From a checkpoint of a small mixture-of-experts model trained on Wikipedia.
Size: 12 layers, width 192, vocabulary 26797.
Training: a variant of Muon for the experts, 485M tokens, 3989 steps.
Below are experts of layer 8 (counted from 0) of a mixture-of-experts language model. Rows are named up (a neuron's input weights, with its number) and show model dimensions 0-191. Each number is 50 + 10 x the weight over its row's rms, rounded and kept within 0 to 99.
Before each expert's rows: a language model's description of what the expert responds to. This comes from a sample of Wikipedia text that the model never trained on.

# expert 20
Description: Mid-word syllable pieces of non-English proper names, such as Ou-ag-adougou, Mog-ad-ishu, Vyta-ut-as, often Spanish or African names.
up0:64 45 53 62 49 68 45 52 64 50 56 44 54 43 44 66 70 42 43 61 58 51 47 53 45 58 30 47 42 44 68 42 55 49 59 47 56 42 64 49 68 49 60 48 57 55 42 50 50 49 33 56 46 54 50 30 64 47 60 52 57 38 30 36 48 41 68 63 36 47 54 64 50 65 42 70 49 37 45 46 48 53 45 35 47 45 52 60 64 41 71 57 49 44 25 67 49 34 57 43 45 46 44 77 59 52 62 32 50 39 41 46 46 64 73 53 32 48 39 39 55 47 54 53 47 57 38 45 53 64 41 53 49 59 63 50 45 52 49 40 38 46 50 47 48 46 46 55 45 43 60 50 48 45 40 46 45 66 47 48 32 59 58 40 45 35 54 62 54 39 64 41 42 41 43 24 53 49 54 50 54 60 31 65 46 46 62 58 62 75 60 39

# expert 30
Description: Blank or leading tokens starting lines in match reports and lists, dashes, semicolons between cast names, and nationality adjectives like English, Welsh.
up0:42 45 56 50 48 64 55 46 51 54 53 38 38 59 48 48 45 35 63 52 53 41 45 37 51 43 45 50 64 40 39 63 24 57 52 42 27 50 29 38 65 51 57 35 69 32 44 34 46 42 57 40 69 57 59 38 40 54 60 56 60 56 59 52 37 49 62 60 40 60 53 62 41 48 61 34 41 38 61 54 36 40 47 48 49 54 45 52 45 41 53 50 46 57 39 53 59 57 62 55 49 46 47 40 59 61 51 45 47 38 37 47 57 63 34 66 52 82 58 67 44 58 47 32 49 56 57 62 38 51 57 44 55 44 56 56 58 38 47 56 37 49 39 57 44 58 53 54 28 52 56 41 67 47 29 39 45 36 39 60 46 24 47 65 70 41 61 54 50 61 38 60 72 57 56 60 58 49 56 52 56 53 58 54 62 63 48 42 48 60 56 52

# expert 32
Description: Opening brackets, nearly always ' (', before conversions, birth dates, pronunciations and glosses, such as 1.70 m (5 ft 7 in).
up0:42 69 45 37 54 44 39 48 37 33 34 70 60 63 43 49 48 67 43 54 51 60 57 47 56 44 39 61 55 55 37 69 55 34 41 53 40 46 39 52 48 57 42 54 73 51 45 54 56 36 48 61 62 27 59 43 57 30 48 56 37 40 50 54 54 47 43 48 55 52 51 48 50 45 48 58 28 66 51 58 51 49 37 39 57 47 55 62 69 39 64 47 57 38 44 72 47 57 40 57 66 43 57 42 51 58 46 53 25 51 50 41 52 60 52 42 54 55 50 64 43 70 44 44 63 43 67 57 69 41 43 71 47 71 53 58 50 59 43 42 53 48 51 47 61 43 43 63 53 55 48 51 55 56 54 43 46 53 42 56 28 49 63 38 55 52 71 68 51 45 51 59 45 43 40 34 48 47 52 40 39 63 44 30 59 35 54 38 49 42 74 51

# expert 37
Description: Mixed tokens: monument words (inscription, plaque, statue), office titles (chairman, CEO), and year prefixes (198, 192) or line ends in lists and election tables.
up0:54 47 51 55 53 48 58 52 54 44 52 46 39 60 72 49 52 65 59 45 66 60 62 39 40 35 42 44 64 43 46 54 35 29 68 32 53 59 44 51 50 42 47 56 44 52 36 57 36 42 53 44 48 36 41 62 47 44 47 55 47 62 49 31 52 49 53 51 43 56 51 66 44 36 43 66 54 41 51 47 55 76 36 36 41 42 63 58 53 58 54 44 42 33 43 59 58 39 40 36 34 36 62 42 58 31 58 51 62 61 57 40 56 52 51 35 50 65 50 36 54 36 49 31 70 54 53 48 70 38 61 42 53 45 65 44 60 53 52 48 49 44 51 45 46 44 59 40 50 47 66 58 54 33 52 77 63 41 57 41 31 58 47 45 55 54 57 45 64 53 50 59 57 57 61 53 58 68 55 44 46 40 41 65 73 72 33 50 43 62 57 52

# expert 53
Description: Opening quotes, brackets, dashes, ampersands, slashes and vs that come just before a name or title, in lists, tables, band line-ups and prose.
up0:39 50 55 60 48 58 52 42 61 57 44 49 44 48 64 44 48 52 46 49 59 47 47 49 37 42 59 46 45 34 64 56 62 45 59 50 52 51 58 53 51 34 68 49 36 52 36 61 56 51 36 72 72 53 48 57 45 47 74 32 50 48 60 49 51 44 37 59 66 62 29 55 56 42 48 50 35 47 46 68 56 20 35 50 63 42 63 58 55 55 55 60 50 35 29 61 47 47 45 59 56 59 42 58 52 67 50 51 66 42 44 61 47 53 48 29 46 55 70 41 54 37 48 56 56 40 48 66 66 42 44 44 63 49 62 52 63 52 46 34 56 43 53 41 46 56 56 39 54 54 69 64 74 34 58 70 63 48 53 61 46 42 54 49 50 53 62 51 46 43 51 47 55 47 42 63 40 58 62 51 49 63 50 42 55 41 49 68 42 46 85 47

# expert 57
Description: Word starts and nouns in education, arts and public-institution contexts, such as Health, Culture, Medicine, pianists, constituents, and section headings.
up0:63 38 43 55 37 61 61 59 42 33 50 40 58 61 46 55 47 40 62 41 53 39 32 49 43 45 62 43 54 45 55 63 38 54 47 49 49 49 55 38 59 38 62 47 66 47 41 48 61 42 61 55 55 51 44 38 25 40 56 47 51 46 51 49 48 46 53 54 49 54 34 55 66 69 60 53 36 55 39 39 44 35 62 29 66 52 47 52 72 44 60 46 62 53 52 37 45 53 43 37 60 50 42 47 54 55 61 41 45 53 49 23 56 45 35 62 37 57 57 48 39 49 56 56 38 27 41 53 67 41 40 51 64 31 54 56 47 29 36 59 36 54 64 49 79 49 43 42 55 30 58 59 55 51 39 56 55 55 44 77 44 31 45 54 57 63 59 60 45 49 48 53 46 57 51 50 55 67 61 37 52 41 52 42 59 58 46 50 42 51 39 25

# expert 4
Description: Line-initial hyphen bullets opening a new key-value line in infoboxes and taxoboxes, such as the dash before Genus, Synonyms or Spouse.
up0:63 54 68 45 53 41 41 55 50 53 52 47 51 60 53 50 35 44 52 50 51 38 42 47 30 40 51 37 51 35 55 62 45 64 41 69 60 66 40 45 41 26 47 65 45 60 34 65 48 68 65 52 67 44 38 69 49 35 54 49 48 60 55 48 43 47 40 46 69 50 48 53 47 53 45 45 51 67 38 48 58 34 58 66 51 64 45 60 54 60 43 48 47 65 62 47 54 52 54 53 47 55 58 61 37 54 72 37 32 52 48 48 58 48 54 47 57 45 44 65 53 36 50 50 49 52 63 50 63 65 65 51 27 58 46 40 45 52 56 37 43 55 47 43 34 55 48 49 57 46 38 50 60 53 50 54 60 62 57 69 48 43 52 46 32 55 49 49 49 63 27 61 55 53 24 56 36 61 59 19 67 57 60 49 65 56 60 36 62 46 51 52

# expert 49
Description: Periods, alone or with quotes, parentheses or line breaks, ending sentences before The, He, In; also abbreviation dots like No. and Jct.
up0:47 38 62 49 48 50 61 39 40 39 55 47 46 56 36 52 44 32 58 68 48 42 61 51 34 31 33 34 55 54 39 42 39 59 55 53 49 40 45 57 59 40 61 46 52 47 32 47 46 41 56 60 38 49 49 54 45 51 53 48 42 38 48 27 54 55 30 36 41 33 53 56 44 54 60 50 60 59 45 36 54 30 45 45 40 68 54 50 39 52 36 57 52 55 66 37 60 44 43 72 76 37 62 41 44 48 38 34 51 56 31 44 66 44 44 58 57 38 46 49 47 43 53 64 32 56 50 39 53 64 45 49 43 57 43 44 44 49 51 25 61 61 45 63 60 62 55 68 36 35 45 48 56 46 63 53 50 47 39 48 48 35 59 53 47 53 52 52 47 47 40 43 65 64 47 40 46 47 71 49 61 40 40 55 65 50 32 45 25 39 37 57

# expert 22
Description: First subword piece of an unfamiliar proper name, mostly surnames and place names, such as Mik(ayıllı), Z(ulay), Fr(ères), Ty(rol).
up0:49 54 34 32 54 32 24 32 59 28 48 36 46 43 42 69 61 42 58 57 38 67 38 52 62 56 54 71 63 36 55 42 50 46 55 43 36 41 44 47 41 42 47 47 56 54 48 52 61 57 49 68 52 47 47 51 41 58 58 70 50 62 41 40 52 47 38 39 66 43 71 48 33 71 48 55 43 46 41 40 62 53 51 36 62 35 50 43 39 47 47 56 36 42 59 39 38 42 43 57 59 42 46 44 44 50 60 56 54 56 80 36 51 45 34 37 47 48 39 51 47 56 53 55 34 62 39 48 52 56 33 61 40 79 62 54 27 38 57 57 49 66 31 60 34 41 47 57 54 60 52 43 55 55 42 58 41 59 46 52 54 40 50 56 48 51 70 49 47 48 43 46 49 48 40 55 48 41 46 35 51 51 51 41 40 52 39 49 45 48 37 59

# expert 11
Description: Tokens opening a name, heading, list item or table cell, such as first pieces of given names, year prefixes like 202, and The.
up0:37 43 48 50 57 49 51 52 31 42 59 26 55 40 50 62 45 47 40 57 64 39 33 44 53 50 55 50 44 53 48 43 40 70 53 40 48 48 38 55 41 54 40 29 46 29 43 52 36 41 44 35 45 45 39 43 41 52 46 43 56 52 42 55 58 41 53 59 38 32 35 68 53 33 52 54 53 55 55 64 32 50 70 45 59 56 56 51 52 37 42 44 33 66 29 42 45 45 42 56 47 57 53 56 73 53 45 52 63 45 33 58 44 49 63 49 54 57 46 46 39 42 71 69 63 42 50 23 50 50 50 47 45 32 66 60 59 49 44 51 61 64 42 54 49 55 55 38 56 61 49 57 50 48 34 52 43 41 42 28 53 58 63 43 40 46 54 49 47 39 50 57 62 41 39 66 33 77 48 43 63 54 56 52 37 50 45 50 44 32 34 63

# expert 34
Description: First names and opening quotes that begin a name or title, especially in cast lists, credits and tables, such as Mike, Sean, Lionel.
up0:55 39 56 56 55 54 42 64 68 39 54 38 45 49 62 64 51 52 52 39 36 51 49 57 54 49 38 26 65 32 53 37 52 63 55 34 50 50 59 35 59 37 43 51 55 56 52 58 42 51 54 46 59 63 62 48 68 33 66 53 52 57 56 56 50 60 45 61 74 43 53 54 39 60 39 46 52 61 47 50 54 51 51 63 53 40 55 66 70 70 64 42 36 53 60 53 51 58 58 52 44 53 61 58 60 34 56 45 47 65 60 49 53 39 35 75 54 72 32 53 64 62 53 45 62 45 53 52 55 55 50 34 28 55 48 41 57 48 65 55 48 41 44 45 53 35 64 29 52 42 54 60 40 33 40 42 59 53 62 47 43 51 54 31 58 51 41 54 51 53 35 67 52 59 33 58 54 54 62 60 51 58 51 56 61 44 54 58 61 52 45 23

# expert 9
Description: Decade prefixes like 201, 202, 199 before the final digit, table row separators, and first pieces of verbs after to, such as accompl, ann, ev.
up0:54 42 46 49 54 65 48 56 47 60 59 59 46 67 55 46 59 61 47 48 45 42 44 58 46 53 51 44 43 46 55 47 60 47 67 46 53 26 54 59 47 49 51 42 56 54 52 38 45 60 51 36 58 65 30 50 55 38 71 64 50 37 49 41 47 73 47 61 67 36 28 42 51 34 53 39 58 40 51 51 55 38 61 42 44 57 52 59 55 56 56 71 46 52 49 59 51 45 60 46 59 48 45 57 45 61 42 44 51 50 41 37 55 44 53 47 35 52 50 67 52 64 46 63 65 54 51 47 38 46 73 66 32 31 63 59 42 54 50 60 53 51 41 51 28 31 40 52 52 43 59 56 53 55 69 62 60 59 44 63 64 62 64 55 57 46 60 47 74 57 22 32 34 37 44 47 55 48 53 41 62 39 67 53 30 66 49 49 32 51 50 45

# expert 23
Description: Year prefixes and digits in lists and tables, such as 199, 200, 201 before a year ending, plus decimals and some transliterated syllables.
up0:58 30 38 66 39 44 46 54 67 38 40 37 58 53 69 43 51 50 29 47 56 25 43 46 49 71 67 49 47 66 43 43 48 48 69 31 43 60 40 38 53 59 57 58 54 52 60 74 75 61 54 37 48 44 55 52 40 41 60 48 49 51 52 51 76 33 38 51 55 52 41 69 60 56 49 41 56 38 66 56 59 32 41 49 43 55 48 46 42 50 49 54 44 44 42 33 53 36 36 36 60 53 46 55 47 54 51 45 58 40 47 50 60 52 56 36 44 42 70 44 49 43 48 79 55 49 65 40 53 39 46 55 41 46 42 44 46 60 54 51 35 68 40 44 50 45 61 62 48 55 53 53 54 39 35 44 41 51 46 44 39 61 43 45 45 43 39 51 40 41 31 57 66 35 62 47 56 69 58 47 51 50 42 49 48 62 58 58 43 61 48 41

# expert 26
Description: Single digits and blank cells in medal and statistics tables, like 0, 1, 2, plus adjectives such as other, major, various.
up0:51 63 52 53 55 36 50 58 43 59 50 57 44 40 46 50 33 55 65 53 41 57 43 58 56 40 39 44 47 47 55 69 49 55 57 59 42 66 53 51 36 70 69 68 48 47 54 50 36 51 42 41 27 43 48 43 59 56 46 46 51 58 45 38 43 46 53 53 61 62 39 42 41 56 40 54 36 37 56 57 28 57 37 63 38 61 64 61 41 53 61 40 36 60 72 50 55 52 49 68 62 32 65 54 44 46 55 42 30 55 61 54 50 64 59 50 47 49 52 44 57 50 47 55 56 70 65 48 67 34 32 50 51 41 30 51 55 60 54 53 59 49 63 38 51 48 34 60 57 52 61 34 57 47 49 33 49 42 52 48 61 57 32 68 52 54 51 55 57 69 35 68 60 46 43 63 64 63 48 48 76 51 66 46 48 64 40 54 42 45 39 54

# expert 15
Description: Given names, titles and religious names, often after of or by in historical or religious text, such as Sir, William, Jesus, Lord.
up0:66 48 44 45 60 27 50 64 50 70 46 56 46 57 55 30 42 59 52 42 48 38 37 45 42 51 50 34 64 31 57 53 46 61 40 43 45 39 46 40 54 63 50 57 43 25 53 57 31 61 51 69 37 52 45 59 65 35 32 46 54 52 47 49 43 50 50 40 41 61 62 58 43 56 59 24 60 47 33 51 54 42 57 46 50 53 54 50 65 45 46 59 56 60 55 58 74 37 43 59 47 34 53 55 59 49 56 64 56 44 52 46 34 47 49 56 42 55 58 56 30 35 46 38 38 31 56 33 60 52 62 40 35 72 46 45 68 52 58 56 50 45 52 47 53 26 55 54 41 45 53 51 35 34 54 48 39 40 43 38 50 36 51 57 58 33 41 44 45 37 48 42 48 39 41 40 60 44 51 51 51 23 63 63 36 47 43 49 46 57 45 53

# expert 43
Description: Single capital letters starting a word-piece-split surname or foreign name, mainly in sports rosters and lists, e.g. G-audio, C-vjetković, J-ovetić.
up0:45 47 51 49 50 43 55 45 69 54 62 46 15 45 46 47 47 42 48 57 52 63 50 43 65 27 49 46 45 49 60 51 44 48 44 31 54 58 51 32 49 45 38 55 49 37 48 33 57 43 67 47 52 63 51 46 51 54 60 51 37 44 66 43 55 65 62 30 42 38 44 58 43 56 72 33 46 45 39 51 26 55 57 56 46 45 46 48 29 53 60 63 34 61 61 42 65 71 41 63 40 36 45 61 37 60 50 51 66 40 44 30 52 48 52 55 59 62 59 52 35 58 48 36 45 42 57 36 53 38 62 47 37 53 30 40 54 48 50 62 52 63 55 74 54 61 25 46 42 50 44 58 46 42 47 40 53 50 49 60 55 42 38 53 61 61 47 49 29 41 43 54 43 50 44 45 60 34 55 45 43 47 43 57 47 36 35 37 46 52 57 56

# expert 33
Description: Final digits of years after 201, 199, 202, plus day numbers in dates, such as 2013, 2004, November 9.
up0:34 51 46 40 55 54 50 40 48 66 41 41 50 56 53 46 43 55 54 27 57 52 51 61 48 46 48 34 47 65 59 47 41 49 56 72 52 28 54 37 65 31 40 43 60 49 48 50 49 54 66 58 59 36 49 45 32 53 57 43 69 36 52 62 51 35 36 43 47 53 56 49 40 58 32 33 39 59 70 69 66 54 35 55 52 41 54 70 47 41 31 52 46 51 54 47 56 68 58 44 48 60 51 63 34 54 58 65 46 45 49 35 53 52 50 60 55 44 55 46 41 39 59 67 44 45 41 46 69 47 50 54 63 47 60 67 42 52 44 54 54 62 58 53 37 42 53 52 38 49 40 47 48 31 67 62 43 21 63 47 77 40 60 63 60 47 50 47 58 61 58 38 55 45 53 35 60 58 45 48 48 53 52 45 58 40 58 46 32 42 57 40